Experts of a small language model.
Size: 13 layers, width 96, vocabulary 2696, 4.58M parameters.
Experts: 24 experts in each of 11 layers, 64 GELU neurons an expert, a shared expert of 64 neurons.
Training: a variant of SOAP for the experts, 332M tokens, 5063 steps.
Below are experts of layer 4 (counted from 0) of a mixture-of-experts language model. Rows are named router (the router's row for the expert), down (a neuron's output weights, with its number) and show model dimensions 0-95. Each number is 128 + 24 x the weight over its row's rms, rounded and kept within 0 to 255. Numbers have three digits each.
Before each expert's rows: a language model's description of what the expert responds to. This comes from a sample of Wikipedia text that the model never trained on.

# expert 6
What it handles: Syllables like ar, ir, am and final -y inside names and words, such as edaravone, economy, plus word-initial capitals such as A, I, U.
router:153139095104178098135137163150086138174128153122151084111113140150104091188142138155113095133094074138130132139140104150146150145132186158125132127100120169150151164102117072154121147146145096125092124107123122119118149129115114113107146115114164109148146132126124107127124122114124087120
down0:080113131116179121154092178143113106140111150138120108123081150128111125129132127176114143173136137169143163118093108154151162130104141146123144161123180132114111132120122115124126138160080129158125129156124131118157154117157127152116135136187139107113129118107121100158111194137149128085
down1:160141106115115131123123112120153161156175132124112136124120089103070125126134125159138149105109159161092125130126134080059112153109149123141129144148157086106117135096137172116149116175087125133108128097131124093140123154139139174136127116138111129147125131099131159084116125096171152172
down2:130148120166139144110155097161158158151137141112095150115179127093140151150162120127136142110085130135131096090120110137129185084152096115133189108116113106107134113133107159134174167149126118151140144107123113155159109132155117135113116101093157105125119156141114155104132137186101149136
down3:098127112140121142155152068143172098120149127130115138099124132155077079115123124120124146115182091158120148124103134135138116117140088139161117096158105137131143115104108116151165123136102113147122081129126151070146116139139138083081163093120128101108104148090127132112142096115123142165
down4:130145155124134107108152122099113165137130141129125084124119126172105138197114134138131145115174123087176139103121142118081149136134117110096127089161149111093125101133136098074148124130144136126167142152133130128140130118118177129113096158161124128128127091104116164068123094140127098161
down5:126131131148089137124108110084108134134127155153103133115135116119159164103150142111127096136084176105146122093122128115092073124100118112132086106148169111132101118134170143139172137114127115151210142138108103101132137116111087119136091130141145140145105159119098172128111143156150148107
down6:121123159146129112142113131145114098121119130112089056122139132158110150151151146102118106082130111178085097115156109100156122118142134135120156174132171158144107125105104164106138134115103117138121093092125147137138126170158105151103112145082139128164130127133104083144120139125072132155
down7:163091162113130110139144110135156120109129143157125116122111132114128142104179157108086117134168150122116076108150105133130156102133131144120123163126154084068138125132148171100109141114108147122132112130172142092138093142160086130054120124150105134127114176132140126126125140126122169161
down8:153113092148089123126155103108154130110149134126090128129117136111111160151130145144115105148184140176113113109137104136118151188175138110116139120106096093169147124140078152133159068133152139160117102144122129169133114126133130089070147124124132085093118116117142105122121134136137114155
down9:137097122097117081139131177189152119107157114121144095141166158121106134123093151099130117083116116101137142121150125107130156154109137142193137158124160140134116125105107173111120131097106141133133146125122169152108158107081138108121101148116129130112148115121152093130087102123136065128
down10:118124137125116165143114140188116166128088130161152111120132123129109117156146136125115099167151173141161109145144115124141094082147106174114099151086133153098094099113190152100157136149136110151157121150126133098087110116113143122137124176159137145150138125151133135111161145120093109100
down11:141125086119077143140105117160112135132130121103148074142114090096135147121134128113136169109162156152152129107131090148152130115146090104104089112119147146160096141140114167137113167155117122131130114185117109184139187116168135141100092135160134127135128151128115128150109114112081111121
down12:150153119178094110134100103141124139134114125089105121147138109117124124168116131129110160112131133210153105099130130127167135136109131125098066110122127148143129097158105115127159131184128117148096146113091111159115166165135104095126174135107142173132124113144102142133101148153095132125
down13:135105128126109092144108134165095164165136168134107137137079142179130102123135128150151096108134141127114105164148116100127140121144121153097133079115145119165067187147132110126122142125096197123099127133135162165153153092128135141118137169119108132124100140137145143140118121162109158132
down14:137140128149136148100131130114081165119116140151147085153098093155179127106193146132123186093145100099115152123110101109117137182091139125102115102105128110111140137134107144111170152127126119106114132100139144108157122126116133133117142128134117068119170109126120100123109134130074153092
down15:096116140114170118146118121122152144162133112135154145128124166076148163120105076130110099089078095110118129161151159140144133136123145119092167129144111121193150176136137085108128108121142107174131125106129099095098098153108126153113152111127137115120107098120138151104125149141130081114
down16:164104102116116130132133145120135144145136139102141129100156123073157151150155153075093138097145159103124100186202145163132137111161124120136131119147113102130126123105145131146108121120194110136137132107138117117161109105123151100135097132130081152166127079165135145147108135116138151126
down17:121112119082112157151091132095121126097174160098162105174142101100128140103141103075137124106129070138179129133127106150121092090103125119128153181097113144120106116139155125138091106129116110117098154146133103153148148115090143138131134124116158149145101157129157124127144107110169104138
down18:084129155125080097073158155117144151111115083126124121126137119100146133192110120149164135158157132130162164100150143127099144117113167129116138151145101117153131133128123147149107142157141114154101102136114121117077128149168144153154119080148096176166118122162132133109134122107146154108
down19:131111118131152139091141111138106118139134067083169090141125106151156111114140129125138143148121094188098146120138142148125138153132149153117141153122143114116129172118107091162144149096176157153115156115104119107157108150134091096112087144146117104096137177116101112163094147126122170119
down20:122146165116137121098124146079146136110158143135150088093089129127139135153169133117156142133120095142127177136152132084138128151102135148180087115099137089148104140078151154138117107159130123116122168160097101180142163139128114145115130088132144130110124131176137163104112112129138142096
down21:125150131182136133122126117131123135127090141141177138144132130107128131140131178151122092150143192110136145144140150146124123142175133094160108097159111121106131118127131135116100144163165096118072129096121145160123190117173126122150094127111148181120129136087104135143077125116138115121
down22:134135148153124109142131113113119061141185118107109107127152113143113100138139107133113111081104077090123154082105123149130119179106138161130159119143090109171151150143181125124136160127125129128119134098110143144151133079117079124160133138116100161136163134130143129118145142123151097091
down23:150150097105141100147132107120127131141119119138196134142119170141140082136135135076183127130145116139154135107141118154112107128107105098153120134120109143119150194135102106139117093146118107100128169111137094191144146098113142137128175156121109130178160122082117134129127112113129133156
down24:129101098105143121156129152047121116105127123104160163124145142137124091115154133117159101077125164126121103096112148137139130136155154161107148120082139115148095140113123109160056109133123107137070117162130136129176149100104147130105135116127107168141138134164121131143135105130129145108
down25:118157123145144115102123111164137142113135111136148143080129123145148129112084130131121146123086118123158067099136114122082119110074142113144125128157109115177127130123131082132128190162131108162099154107165098130136131151146122112170138155106126149142104147138103199105128147104117144139
down26:155125116172112139130139135147098120154095148147126136143181088107123144111112103084131089150112132145144117147139134104190098100129122137136157147137151120097113106112111115108135140178140125133120135154148147137116097153165111117098129159146098118120094144087098155123072120069085115108
down27:147120124164104104111118107146126127101107146092131183102126130101106129103117166121130131166180154101112118096124129121139172151124150133136126127104134116111117127146143130111152130127088161087162108115147154114070106119153171178136136135143123100079128164120058114119134127136096106108
down28:120118130105136110162173093123141144122081131166144145178114130143093085124133121110112061153124123138127143142135130133169121148111128121096130165107123144124117175155087116125119106137117129131077130146145113135103111135095164117117165119115115097113180113064132146115150117099163138099
down29:121128107103149142134157158112127103135081118145127133112080107108111079159096147158126099141127123138129187127106116121123167128146138141170137103117156115142126116090134141133142132100113112138115078096125096119140144138120123135124116172139142211133133100135123104158129156161151092070
down30:151129161128108117115116171143103152166096092141102163143165130141077152082142122151191147117123118133098115132103127133106139087167113144089143116129101159127117115162116122130146108124176144109090124117161187109123117146111131131105109141128144083111158162134099143139123138123154126093
down31:093113155118126156119106113094095116122155160170127150137113148164146122132139140132098119156114127101134093140107142104120159103160109126136110151122135080116115124167147133080142102069135112123112124188105133146111097144114092148148074113113114117108130108066111137132117140115175092114
down32:091124093128120115178075117151138151139085139123149161099124113106087113124146148115118142146141124158188100118144174110110079083152165142152110126145112129157121143158134133121122128115171126140123094070114133139128141147171115165099109133150113155110138143144142128133161107084116130123
down33:146126187124172176127096128083098120129117154097107131118112100139125107069131122109132104137099137123156155165098166129121140130163120100122111160128108159124120115159123104125122098094139110122149112102137149127166143127088144142142108128076097167131098157106139175102109112165146114112
down34:133113131145133151132122137173114130128146163172140141142112134132123150133118105093105181114149106114164115093131097164158149128141109163151159149142144085127121129130129172074111145142116079129151125113140135068108088155118131103136080144167135125116112138138162110080154119143142118176
down35:156147125133164104116123132139151173161108138148130134140137108152137128109125139114151098152107180134139153130145131120142136121145169138171151140105122110109132133095099076062113169149128160099078161106160149133130144175142112162149114095116116139167122154105124139140112130107077095153
down36:132117156116091119142128136114124104125096100154169109141127134125097105096132157135120143108104104136156166128107136097167123131109115139112127137106075087160092151144131131149134116104116189117103129122116157127162144069128161093089150098133160142120163099141160084169137143161147145116
down37:100159127087160130150158155120111107117108137120122124119152132115148124137147113160161112106149114122098146123099107148120087146134142137118182154086147163097140093108137073170161135135205133126172108144101131141104154102134136130143112170115143148159149133090136078140115139130129140126
down38:148122115083095106106129103128114125123162122101128097108121149116096137108120140156110171142120134167111142092116095107111120074115147120108105151132066136113145122133053141115079107147148132114099160137120129152132158145107174136133109122162131139111136124143073155091158148120144142106
down39:106115113083085089164149127145077115168157114102117112112124167086147106177143126115117121142129120098090120146151086150140102142116108098087116132139119165149111115120142121129122102136134107131124093114143127092155098090121103165111170133137139116152140114113133067101128117103123175122
down40:088090121100130130131096127163129130119136117102101126122119142120083116113145114103135156148128142131130109085108099103124105113115102161198128142161124143077147132125133133122162128119155153143133132062163153134107142164122117169120155135093104154107126163120096140131098136146089132190
down41:124122149129126150138145104056203137122164127116138134120138134144114135185093139141115118139130150109137171161146088120122123116145133120123147156162085113123174105137116122132177121150155138139185126117123115146139098125090078117108146115146098108125120153103117117112121112134136110185
down42:134125115136152105139094151129135131139110099153165104133115133145137115152100135173108126136115123091099153098127151102144113137126189134073122139128119135114098162137094145179128153174121171118091113114139081115161116107164115106100120123147095101096156092100139125151115155096176140122
down43:161108127127135153121132137140113122095105101074118102147171149094139151107110113138127110179127108142128113157144126143141169144118115177119145120131129132132157152152127121108114100156071146154091103134130154139115163093097125105126160106108136077129135126110164104191127145118134137190
down44:146093106139141174143107130116123117139108084110139124118121102125151054136113151101100109107166136130147119108100150132108095121105160151140150115121092115143151141107105162119189106111142127138173111079097133114111107180150145114116093149112122133119136118095088127093128138139179142124
down45:144055142111141111139121123152141099157137142114122117128071134100105122122154143111112133161118177141116164136158090090144158126120119185117123166114105133172132135140131096167132103113158142142149088146179140104111117131138133129148125144122161137091165128177137085121161149130126132129

# expert 0
What it handles: Single capital letters and short pieces inside abbreviations, codes and names, such as party codes LD, designations 2006 RD, W3C.
router:126102139103089110185138150106123116141120125113139131121083154091134096143086133113149135065104122120174173115129149104126115146107122101091163143129165142100149157105143162118116115103132127091111119158172120098141143147143094143131136107135137121141170134142143132125119075184153140135
down0:112173078126122145161139120138128113118158140175085140075098187139150092158108128104144139112134102102168132139113123098126146124128134093123123099121123122120109137154122123112160113161137108123123116162100137076133111150122105151140155141140108168142132172139153084071149106110107105131
down1:138106125142136129104149093125132158113122141181117159099127111105119114116126109132107117107134152113142090124124137137136072090143101146121094123160121132109096141121133165101168113129160126173175139116127141095113086171115101122118094186167114120128151093120103146100093106107095124174
down2:087111093106154117103125156099164114083137129126127100111141119105140139154105131163153124124138146127071136156149182127160149126113153131168095144127176124150107061142163181144106160087114127145143116115117076146123137111143123110152116137124125136111086119136143157140119163146126115128
down3:102140139141102121125100098115143145128112133130058133084142110127076099082148143122106140157097078125107138133111140111177125042142124101130144130132125131108153132143094130135125131140130139134160149111106160095093135089143142157118130095113143133124145162143170145161162118138152122114
down4:139165086173098141112151094123119084114120127116129156138181126094130125107138119149132169119108059156111134076117111144128111142147078100141116095158120138169162127133129119145155106084084132148122105114083135105125124121093156120144159142125166124153141121128137175141141133122133132134
down5:125119138123091173090134119151149122130128146126142122084083141137160117164134167144109178139095117077117112119162145123113083097117110148133079138107121117079097092138140144129136169136122143127175122129118115173109106111135109148168120162188136088143138121137144136121129101107120115138
down6:131104160109146118125152171172100152133139120104150116115140136111108126170123162160138112123132168095147135140118115096116138107114150111156157151150153096134124159102177145120075128123128078089149140116128145149125114102117107142114137148171125113050124169142135171141138146124099095142
down7:141115151107148162143105127106146124098108133148132141108123133128183157146124104197177087119107178106110112131101111150136115119142109153143147133096131134131071096079109111117140140122111104133088147095113110149133152086087109108151127133134138114125079087147152116104124153119159106131
down8:124124145143103091151120097118113121108149104114152122136144102115137126136110121079064131142097114126161115110155125140162141095185098131125136113134164128132168087137088099119169138068134132146171082137109162086150137130100148108109110127146129105140155123146129148078126101140138126098
down9:118114089116143169133161137140141119157137120121135123172128109150127154167118134118110115120084092152114131121151101151122085115106129110104161125157070079165111166159128092142108117158094144172134139093137149130159120104113106153112154113145094113133127099152130144104128110104177150171
down10:144103141095184132154115149156133101114098116151086109131149141145134155122115154111128137163102117132153144132106135147159132134126144117154171140109134135086139077163149086115154114125106112117160137083136155160127142140148104141049134106087148136106108146137113137124125115131139069086
down11:151095112119130148133108075084145130171140123121098124141137086118137059122142170143122121115146158134109180155146195113125178135151120169118146154105116164093115171118155134151129148111130109144135128153113133094112098116141156114083107138115139139129110125163113117129133110131145099111
down12:146100131131112144103165147129116162137099116077131120103107118135166162119116128150139122135159135132072162166171091128080164109116166136124129126092122087125105117149148128132127129114160123096119126173135148178118156128097119076079137128147125162130136077124122134109110099124134115159
down13:137140138102123152105189097158136138128137089160118111145141068162159119132173142146133088128124114134126148163100132177115155096125126145150111150121097085137130131129133131155158148144126149131152130116110121137112135152118128173152110149190127126138126143138142166073150115085116176144
down14:122165119147123054134123141141089107167121121126080128128095142101107099139144111128155119142163098141129096130123147135120116164157160100128125131078148141141112096182059092158112147151125127104086125148128122166136112170143123137095101159130153115127116100120114134159112125109112119131
down15:122122159120147115168085141128092120139152131144132110142126184081098094116116123129111102111150135115100108136146133101089104098091101135111138131126125118115075135143109113133146153126154136103147127105159148133086135121087142094113117129139081130101132125088115144108130133106121141226
down16:116131127121133108134172181113156120060133132114155120146150164123163150109127078091131136112087077123148134131100096106148147076120129144125123126134164122131072122133123110138111137111141144142120132106102072135141161112143151136100100127135129141137106087184118120172149112119106116140
down17:144120164075102138160126098098096134142114155143115141126120133118169116139193139161132142114139125135112127166147103146132113143146114148140100131080180136101126121087134112075129106101127122139101093129130116114143150106142165159157133095155155158129124141109176156153150069130108122140
down18:132109137150095124127138110074148087117132179145134130150109120071111131111158161126119153132129154114127125102163107165102129172125131146137113111146113132127161117090150115107135106143103086095158104179118145146164134133115187104151098089138112157090112142089151134119122100127148134098
down19:105125158113107131157117141073167099099140155130130133108135126146113120123158139128095140147147155115132153100143123130116167143105133148054186123132145151126114117143139116151087140132151176125113142131102171133163177089109150141124123141140179176121144149148102087143134140114127155143
down20:093116141144107133142083147154118170119160149094105145129122138108133128153162122097138136095096156087177114104147104080125109163115115139115174142106141135123147106133172115107116137117107150124159107156147081131156134116162117135137117105152109147124105101122148106104194130079094114128
down21:152084141148151091142103130120119137132136142128167111132147144138139147160138137133097132107158142166138130149109148127138134151090117140139131097076146106053078174116165155149103130119124080160116169150149079122131141116117171140111096117131126106139155150115126127138122153126121150071
down22:122081122138152110110133080156087140160121111116146146137114130122086100159101132137166124099107090139135143068127140144129132169158157132153071124098080152142145132114141138172104112121131125138118127134136152158072146114135085116146151114100089111124166126130128154167092124145139125122
down23:101120146149145091140086168139125134170121117126141147122116154078115067124173135162110129128135144135101138079089141129116135170137157088142139141125143099102098154113130114141070127152141129109091124115129110149084156116117160127140133123086118124129098155098154121132119166114133079151
down24:113146113114114116125105115107176167125112141154128144124107175108110149115084150143130109084190128150089086100125080134105108135139122173155123128151111102135106154161100162121134124098088155142125150139124130099130137129124125167095149122062142110127087089138111109131135122115159126129
down25:099115156109147119127136137157115124129083117089135080120117128151130123138145122139156139118106145145102158143116080174102137129172136107152139161181131097123090130140134065152159122131154098092151152150128115133118136081142140111122131155139193146128155156122133100151135131123074141103
down26:147155151128131124154144129122186154141130133153097121136153148099152121126115114149149114154084129099133134081125147155113144134148139156148107123124136128165121181164117138109070108125144091143079118144098164126109140133127120109122139177139144143144112150134068134149143198122120091153
down27:176122112103116154181135161110120073138095112139130143103154155107125108104106153130124135139148149137154100137174115105139148100115122151112123152159108103146105147162107111110170116133150112176115118138104126098138130103148122129132117111116150075177136138105154118139177137072096109099
down28:149139063117133114111160161113118146089116167135130124117142150143129143128112107132097127090158136174128115125169104121135156113116175153144136135124173099111146103131156141130137182159124160134106111144087136132068152122120138126160114106141116134170146087109082116144122140082145106104
down29:126145125124162099103151163144098137170155131128104108078149165143123168145073129154097131185120162121104132141168146107144157127141130118119111132142107107099124137118136116124124098137137123104145131169147117181080102153140127069109124151130131159123122121086103133159141149136091129162
down30:127151100145118169161150095107132115114163132124118159106132081127117108124141113124155170112134100138086138122096125122148124183194141098094153129099151100099129176071133122128150113153153136111165136137135134116142142137163119124123140105145115091111136110105154150167127154156131146177
down31:116141152099094155161117131079132136121145137123091120100151128136102130133113086122154173117136118128107168141127123132127138150152110152124109091133148086084142139105154111158127112105123155124093106174122090097172089102119132118137126119138124135124131049169084101113160117118123135166
down32:107127133113141117149118121180167171126111118128140181122093151124112121085132165083126108130141119154105100106133089128138161133124146161184130184116103119138144141093094138105112130140112142111142136149121121132142104155063153125092150110142151120111153137103132106109107180140162132156
down33:142116145110122127109104133202163122122118098125083141143149157096151124162121108151126132100125107154101108112142120126112126108093134126112092112127132120098153136132118113157136136159165124086125156118079135197128137141147105138159077119105124134104118141129091158193170131132117095133
down34:140096147141105109125106129164144146127128112135119094141161140154128117140147115115072155131117105095142101132141086111119131136123100150172105103149110144115119110102109127131160177201128158177146157115159098120089123140166117151151093157109103118126113122101127119102132120130064121099
down35:074081123160158150127071168140138148142150129170102176170133133109119129150130152105129115127103154093129081152133144121118110146160133113149101097102140139149158117088148147131104082087115141157113116163111109136133135120129134085138109080134104142124108124085163122110128122118150131137
down36:111100132097106147133068143106102101161127136123183128130144138104131135127094102141153138160112153108088179114131113117086148094153117097129120132132084130166174143144117143112143114110115171127158111157115160091121104144117102081068144116138110132129094136165119136132129116122126161150
down37:160124127107136163145105136094126136124138171085142150130116114117153141167108060129114090122117170152157138131093107157138139163107089088175142123104098170121160122125112119097121100151133091149124122102126119073124097142170131107094126131161165117130101116131104129098132127158124131134
down38:122153111146146139137137102137166103125143155108096149100124135132162123085100115115124140090129149126161091149137154118087137113122139120123117113076100140216151133098157135069154155148111119146152122124158125122133126137110089164104098148140135135150097130071164145117151141108113126125
down39:143180139105150137123119152106078120153113143118134092119131142101148092104132108148137128143141164136142111105101117107102171108134125162107160165133138151149097130141139094115084126120116134080081086148133085113143192131119127144164123179153129168146142140109113086140119147117149120137
down40:131151155130121083141107113109153128137121120137101139164162103125133126114157096142091133112100113110122169147134139112133106169147120080184140131117137109137124085133097139114130138145114143134074173092117159169117154159116169150128102127113099121120138131097154114138079137088116190109
down41:144152116134160186107135092096084153168147114112143107104171146085142120083118108128107116087156078134135135147137131119190172141145142111121150118130120160183125126122072119124164093111133121161121100131126123112118129120118112114118152093081141121113123119145113111111114140152152140128
down42:126139146157126163108114101145134155117134135109125097130188107145139128097137144150123091112108106176145100080127081100142093107101121137098107106123149167139123110130154081136124101163140118124146132135147124095093170129144127122162148122087140134124144154132122123168112084094106109067
down43:105141147098128164155160153151087130122128082147120120113134135113142119151094124148169123153168171097153119149182174099146134126131120152110132116116120118103095152185128092163108107132151094164111091148116138151097089153135132153147098145125114116124112120159134111160104118143101088115
down44:125141133119112178145154171075144107094132155132168136139135116129095137120166102126101111120109101133122142174110124131068129127182114135094163130157152132138103141114145167107105114077162095156118129108137128132134133085129091097146148128142095102162100128154105133153113113139090125118
down45:140142102109124113143116138176121152111071128108097108086080135143184120157154144146126108096126184144116125084156118161128123139110106136139106170107178158138148108109117107126169153160136123132091163116146141160138185139145107133139152106134134120140124128103102145108098118119106145122

# expert 3
What it handles: Single capital or consonant pieces beginning or inside proper names and acronyms, such as Zep-p-elin, the K of KU, the F of SANFL.
router:079106151105136126116127150136146103154151153153089135171111110143169113098098120165147144128102140115153100115140097118083128131119153117100104131136156106079103102138148168157121157123141101150123135133110156162133123069145179101125138152147129117135108126079140134117112139167177113151
down0:128088138125144120146092140152136126149104138127181131092074112134122082128085126105100117102131108146076117095114103143140158140167135142089126122151132165152129139102105133099082146115155095088128143117139161106102139138114114140162129122082130104074162112095130155161132117135108125106
down1:090112116100090154130119109111152152116122101127123204137119142113104147171112115142105161122147118147160138111082161171142131136118107157157099154126142158105137111117145105127133098103103163120145117153123149095116108165168106093156130137153127122136140142144079106128107104111116142191
down2:134131143114126112105124130147155126134101116138170072110101121099116117148178102072150132129127167115127146147128143080087077101130139102113132146130124108149144137144127097097101115169124139076120159125131131159120117188146123150114117138083090105127132166152094156130098130128094150131
down3:095122123066137132109118148159145129130105114138146131102159117139105129129193117127125071147158151113132093111133088119118181121129119129155104165112152152132116067102155110099142115142169144130123093102132124163109150123124126125122121141139101141129116177110171086142128124149119164083
down4:144080136186090172101124091175094140144101185137126135098140081114147127105079135073147131087122147132136112114119119148139140127097089135132150119108125145147155139140140118123141135114132098155140101099110109136109100125122129135178129117161155105123100136108120155092114141122087152120
down5:109110112143139167153159091169077134106112168161111123131115134119095103145162155101134103152097104101158146119095167141146117097137127124160186136115120158133125106101147162125149156078098119131113136148133149125106130164164117134181143142119127142103133162119175138106134127121104159114
down6:065129115207098144150089182099125100117144136122105144143145134128142154152099132126117113156162138147122154143175104136145153135116128140133098115138140156156131150144118085177128116136103129153110104133103107112139148138142124135131145125094123140131097126100155083197107134133126129166
down7:157137148137141122137120165106110123158144144113152136113109122106097172109137145147114120139131133143105149191130092192122170124135104174131146127129121142102148113143170076153082123146156106127121157112156159124090101116184162155135130134113078154099107161107137131118112119119124104134
down8:096105145082126150107115147148111133145117157152109119106106135071169143141135106158110176176188127122119090161117159160162140154130092163131153144083130120147087154079129122120128167130153136120126148117100139112109131093138132145083080128121140126132143133122141124104136142117127147101
down9:135155119102077137145092141109160105141126139105115162147169110105132096178109084169152121108109147142141149126135133123160165088147122122135103089147135101140128087153160135121154115093134114115125135135103144115108146100138144130133135158160128097150075130182128122180146090119108164142
down10:116139128079098157149119173106091137119142172120122089148119100138149152137137154144139135133108049112139112150141146143102089101076106109108104148122104131154103140160095104131132137124133126146136132114084141127106167115120091180132125125134129109104144104096134116158113139104097082153
down11:095116133127113109136151150166113135172052113129118100087113126137153089166145113119168077162123179134136126087127123177111118133123138127140120143107145126139063132127094113163141122102113122122132089160141126116124164116114125104118111128103129178097126143124108103153128111127102155106
down12:141158109098123135094137116115125161130103145138162141134140141128121180138129129152131123148144141138143145145152136105117116155114123100123140152149167080108152149128105092142138100073137106099125136135121134105180153109086153086102095063151134109123075103115140148092113143118190131147
down13:131173161137095120147109140151126117139157100124111127082151161156137137157090151097135128143140104115140134133127116154102106113129159107129073124124148126111112095144077085140118073163160109094121103113173101150077141149124119082130160118139153132137126153118148103160161104147134110106
down14:161127077110119095121117140149106135117142156168133168122133106083153160109126121108111096153167145157138161157138158090158111110141103135120121106113126125144131146129133167115148165140116118154120131162144122128090103142113101126176150105161153121141129108152117147079104097108125175065
down15:150093149128137115119167157112121102127124135138107078114149140122111168105146033131137157133090149096127163144129149131104121102134135155116139093138107111128118155128111151142176162122111148170129127123127123078126107159107107082156105091106096143123096150127119152093102128130143114121
down16:156123124037095160127121156169128113136104111113157093133145149175094156172122128120132152132159110103072159106085099132141109146144109151123103132109127149078119122095101136120151125149108144131154142151128096147145096125122124128108115141148104137151163128135107119154122117117089106104
down17:135105122084116134098083158139116165125086116141089070122137113108164131114141101132134104127106176128108158091132140091111130138134142147111158153141156186120137172131145158154131115160116105108131156112138128182113142165068148128088131128121125098141123130144089117139112137164126125138
down18:166115115146177145119115093114116125117122136128142107127162141094158137111129106146125158126142101116111147127143110112144103115138124069135124145158111125139163110151154129153136121109135173118199144108164117075160131120110122096125103077119176172175129128166165132155143116111123151104
down19:096164101172124127107107102078132139127126107130136137153148144135143150166126124137156083109114135115137103101107131137116149106121121127156103099097129145169120153122072129114093094132131123140096127066108127124112126147142176144102132136158111149148124150194128159073117145114165154148
down20:118134145140141160145113153074085110098125152114092130118127132121120100119117115120100116140167123136118138099191143139149117127128082119121160118137057110116182107117183124127140131123156096130141116098126138134196145070127161141120149147134138139139092144124129143129154096144124106148
down21:150147112153149137134135101084100122155098142145122148149115174116111148141157121090115106091096119142150085147082123152135096122152126128145085130103110125131115114122109110144117133124119075145170152109112199133143124120062141120136139099100161087105148123118151161092136109112145137144
down22:115157152149132141118144107087111142105151096129113163138135125108125109166118128142122138143148120143140131117165178176160162120110124125129116110082112162142130147099104124102115110173115119181108131139145114077145101141151111180125178136132147164122125145133147125160166178086109107155
down23:074131179116132124094140165131100131138119122120124135106093141137087134076104131107165119115111155113118109107124149119100150146104146152121166150156175141143112106113106157158117132153140156113147110131163117081146170138102190107153149153111118116118117115108150133077120104153161112142
down24:112059132118109142109168138154115110158155166116124154111137153142131169119144143134144119143118119132120144134127138112122119152175151137132115135121106110097102101102141087111186130147133072106148170146098103161113108097128133154093093125150104134155147149144127085148172134165168111136
down25:107125150085141192168145102128120121158150115119132083114102153091094081129136134143184123101117128111135144108137079155108147170143146115055152162131126106117114139114134109136132109109113084150115098110146094124123106136099142129104107130150175142119140137102104112158141121133128131155
down26:134141132136079104126113124109159202106114088112171140138133109168128167151118109078123137117113097162159127100152122138135147130141163187134113090150134134144108129095138153119174106117113080131124107130133070136139107127157126116138088113130126141106113133157091160108122139114139110111
down27:133074051114126066141113130144127121113132118136154128143136104103141103136138122133133103113148147119133167106109144105148152126161126106135138156157149142124143153093134128179161096135137161158148148118174099157092111136188156141124102151168149140097122143171140120130144125169127129124
down28:114148136127154106136191123122135086129125098159169112133149129107142119165106099155157110200139165109110128112116146110149124133139184141111110138089111142145112161141086112132104120151132133112119108132118124172110150110125134121104114113095144172095128091085125108141156157150126120077
down29:137094111124161139117111105142132142103098120140110127096165122179136141124131138125087108101136126147152143126074115107103137104129105137144145098142111119118119133116149188108140101086108110156179123158144179109100140145147134137098162135079128081115154137082130145129132108153093088159
down30:122150146082093134155095095142106083128169089111122137123124158101134115132129124144124143083138093113181128144085140109157129075144123117136107131073153142109145152133114136133140166151102169125113159103150144135130132145150094156145116116071146111126109137167107114120169096135102127108
down31:103103140093110135092156153094115092164116103172136112128122079146142171163118154127144109151134167121110127125123103166149089079083124082108118148108123173152118116112102134114160124143105144117136129155144152165143102104127097144148116103106110158149131106107117135124172151165148110138
down32:140165137126152140133106108150127160127132082089136104133129130160116121137148128135193124140110144131113126113130125090127154157117127140089148115149083097123142115147195124109166103143110110130144118089116095136141119165129116151089098188130123146104092138134132154107072136140105082155
down33:143104141119130123139121143148115123136112147124116125090145105120129137119137143099137172152099130116122152119122134141119110073077132106122133126153125124140135084155129124135159172138100156133165134061133175173129122163090147142125141085151125111099114102173112137146123102056131113076
down34:127103120124148110095121079150133154118153144178093119146113140138116098120163102127087139122144099164156131123120148078147147116160132115095155161151082093096126133125125165110113121099112108123141141143114167137080096129135134107163128158138126144085107195122123110136142126139168163134
down35:119111140138102112132126112128118122109109116117130082117134119113148102106158191136153105143117141084112132162169127127150160094126124137107133145096151178148100124133122110145095114106083136131024137150089128156116147086122148144140119121132109106146154117128152156148129132145114136084
down36:132119143105191141157087108123109106120064110143155064087101110103127119157102115135099116138146137087087119103146143111125105152148097134135081137129139148134125140101129126133101105119105128130122122132112126185159122137122099098142061130153148133114134108094128144120092138130118166120
down37:098135108140125066122118161127113145159106134132127121123105148126136117156125147115137086153147147089127195125129116134115130105111125105155091139079128118147128129097168078123070130137167130086113132172121098120079157153131116145117131113166129107138163096163130105117118127156112097125
down38:120118135172111180145105123117140122133115138147090162090122178122106123093159132068145154112117137124102130110100126137144117150134123171124109135137135162145124175095155176110093163108125096114125096083125099118138151109142097145158135096127098146121127113127181105162147162145131110133
down39:149150125124172105129109106101149132128145128154165141083167155113135093110123138110131140108128130175130157096105104111110140126082130134153113130096113134144136119116192101113090111141119172125102133154173106155163121125106088162126121106101173122144171116140139080147114106152159146106
down40:136174106141143103131160171107150158120145130124165151182121108127133133136136150122129089085126112156106107068112121121109149150138113112130158118114134130186118125149102114121092091089136111130133114120146110110133156169122115122133141141123120151105160179183167097126120156135174130161
down41:102119146111136108135147118179169201164093149113155095124114137130134090149120103134116146131150167158152138126109118145126153135139180151165120121156131124147130104165134145117153133137150153111112116114105095167143134147180111117130114105135098124121141097088097097142149123068095134119
down42:145105140115129143100122142123093130077109097123170123136130098115123136099141136132147096111143157122118157176152125117119126182138137148133131146142135097127124171135123155130173165118136104119122152091110128146157107102107124091146188150130055133122123103166118165139100090116102162100
down43:135102093121148154121133174151165120094159134137118147112127138095105125155109137138053111149127149119141101097124149119083181133118150152134154133125133120136147072109126129124146164137083124158089093129158147131148120145145107091150148114152075138095141129077134147138143126153134144108
down44:112157126115106117120122168144104085128108171104134175131107092128115115102136163075148135124124146122134125161099111085165143098124135120134169151122095152139115125138095111158080150110130131098099098121143142116085157119141155111142114118136119139127120182111108087135148131120093155065
down45:148108132144160156159161123086197105121158092109138160134145095144104161119098133120122120115126136154127115164136098158156108079113174117126101119116122124119178142120121148104151159128130103149102100088131136111160145119125097145140134070114144156138132123138149169109152099100105144156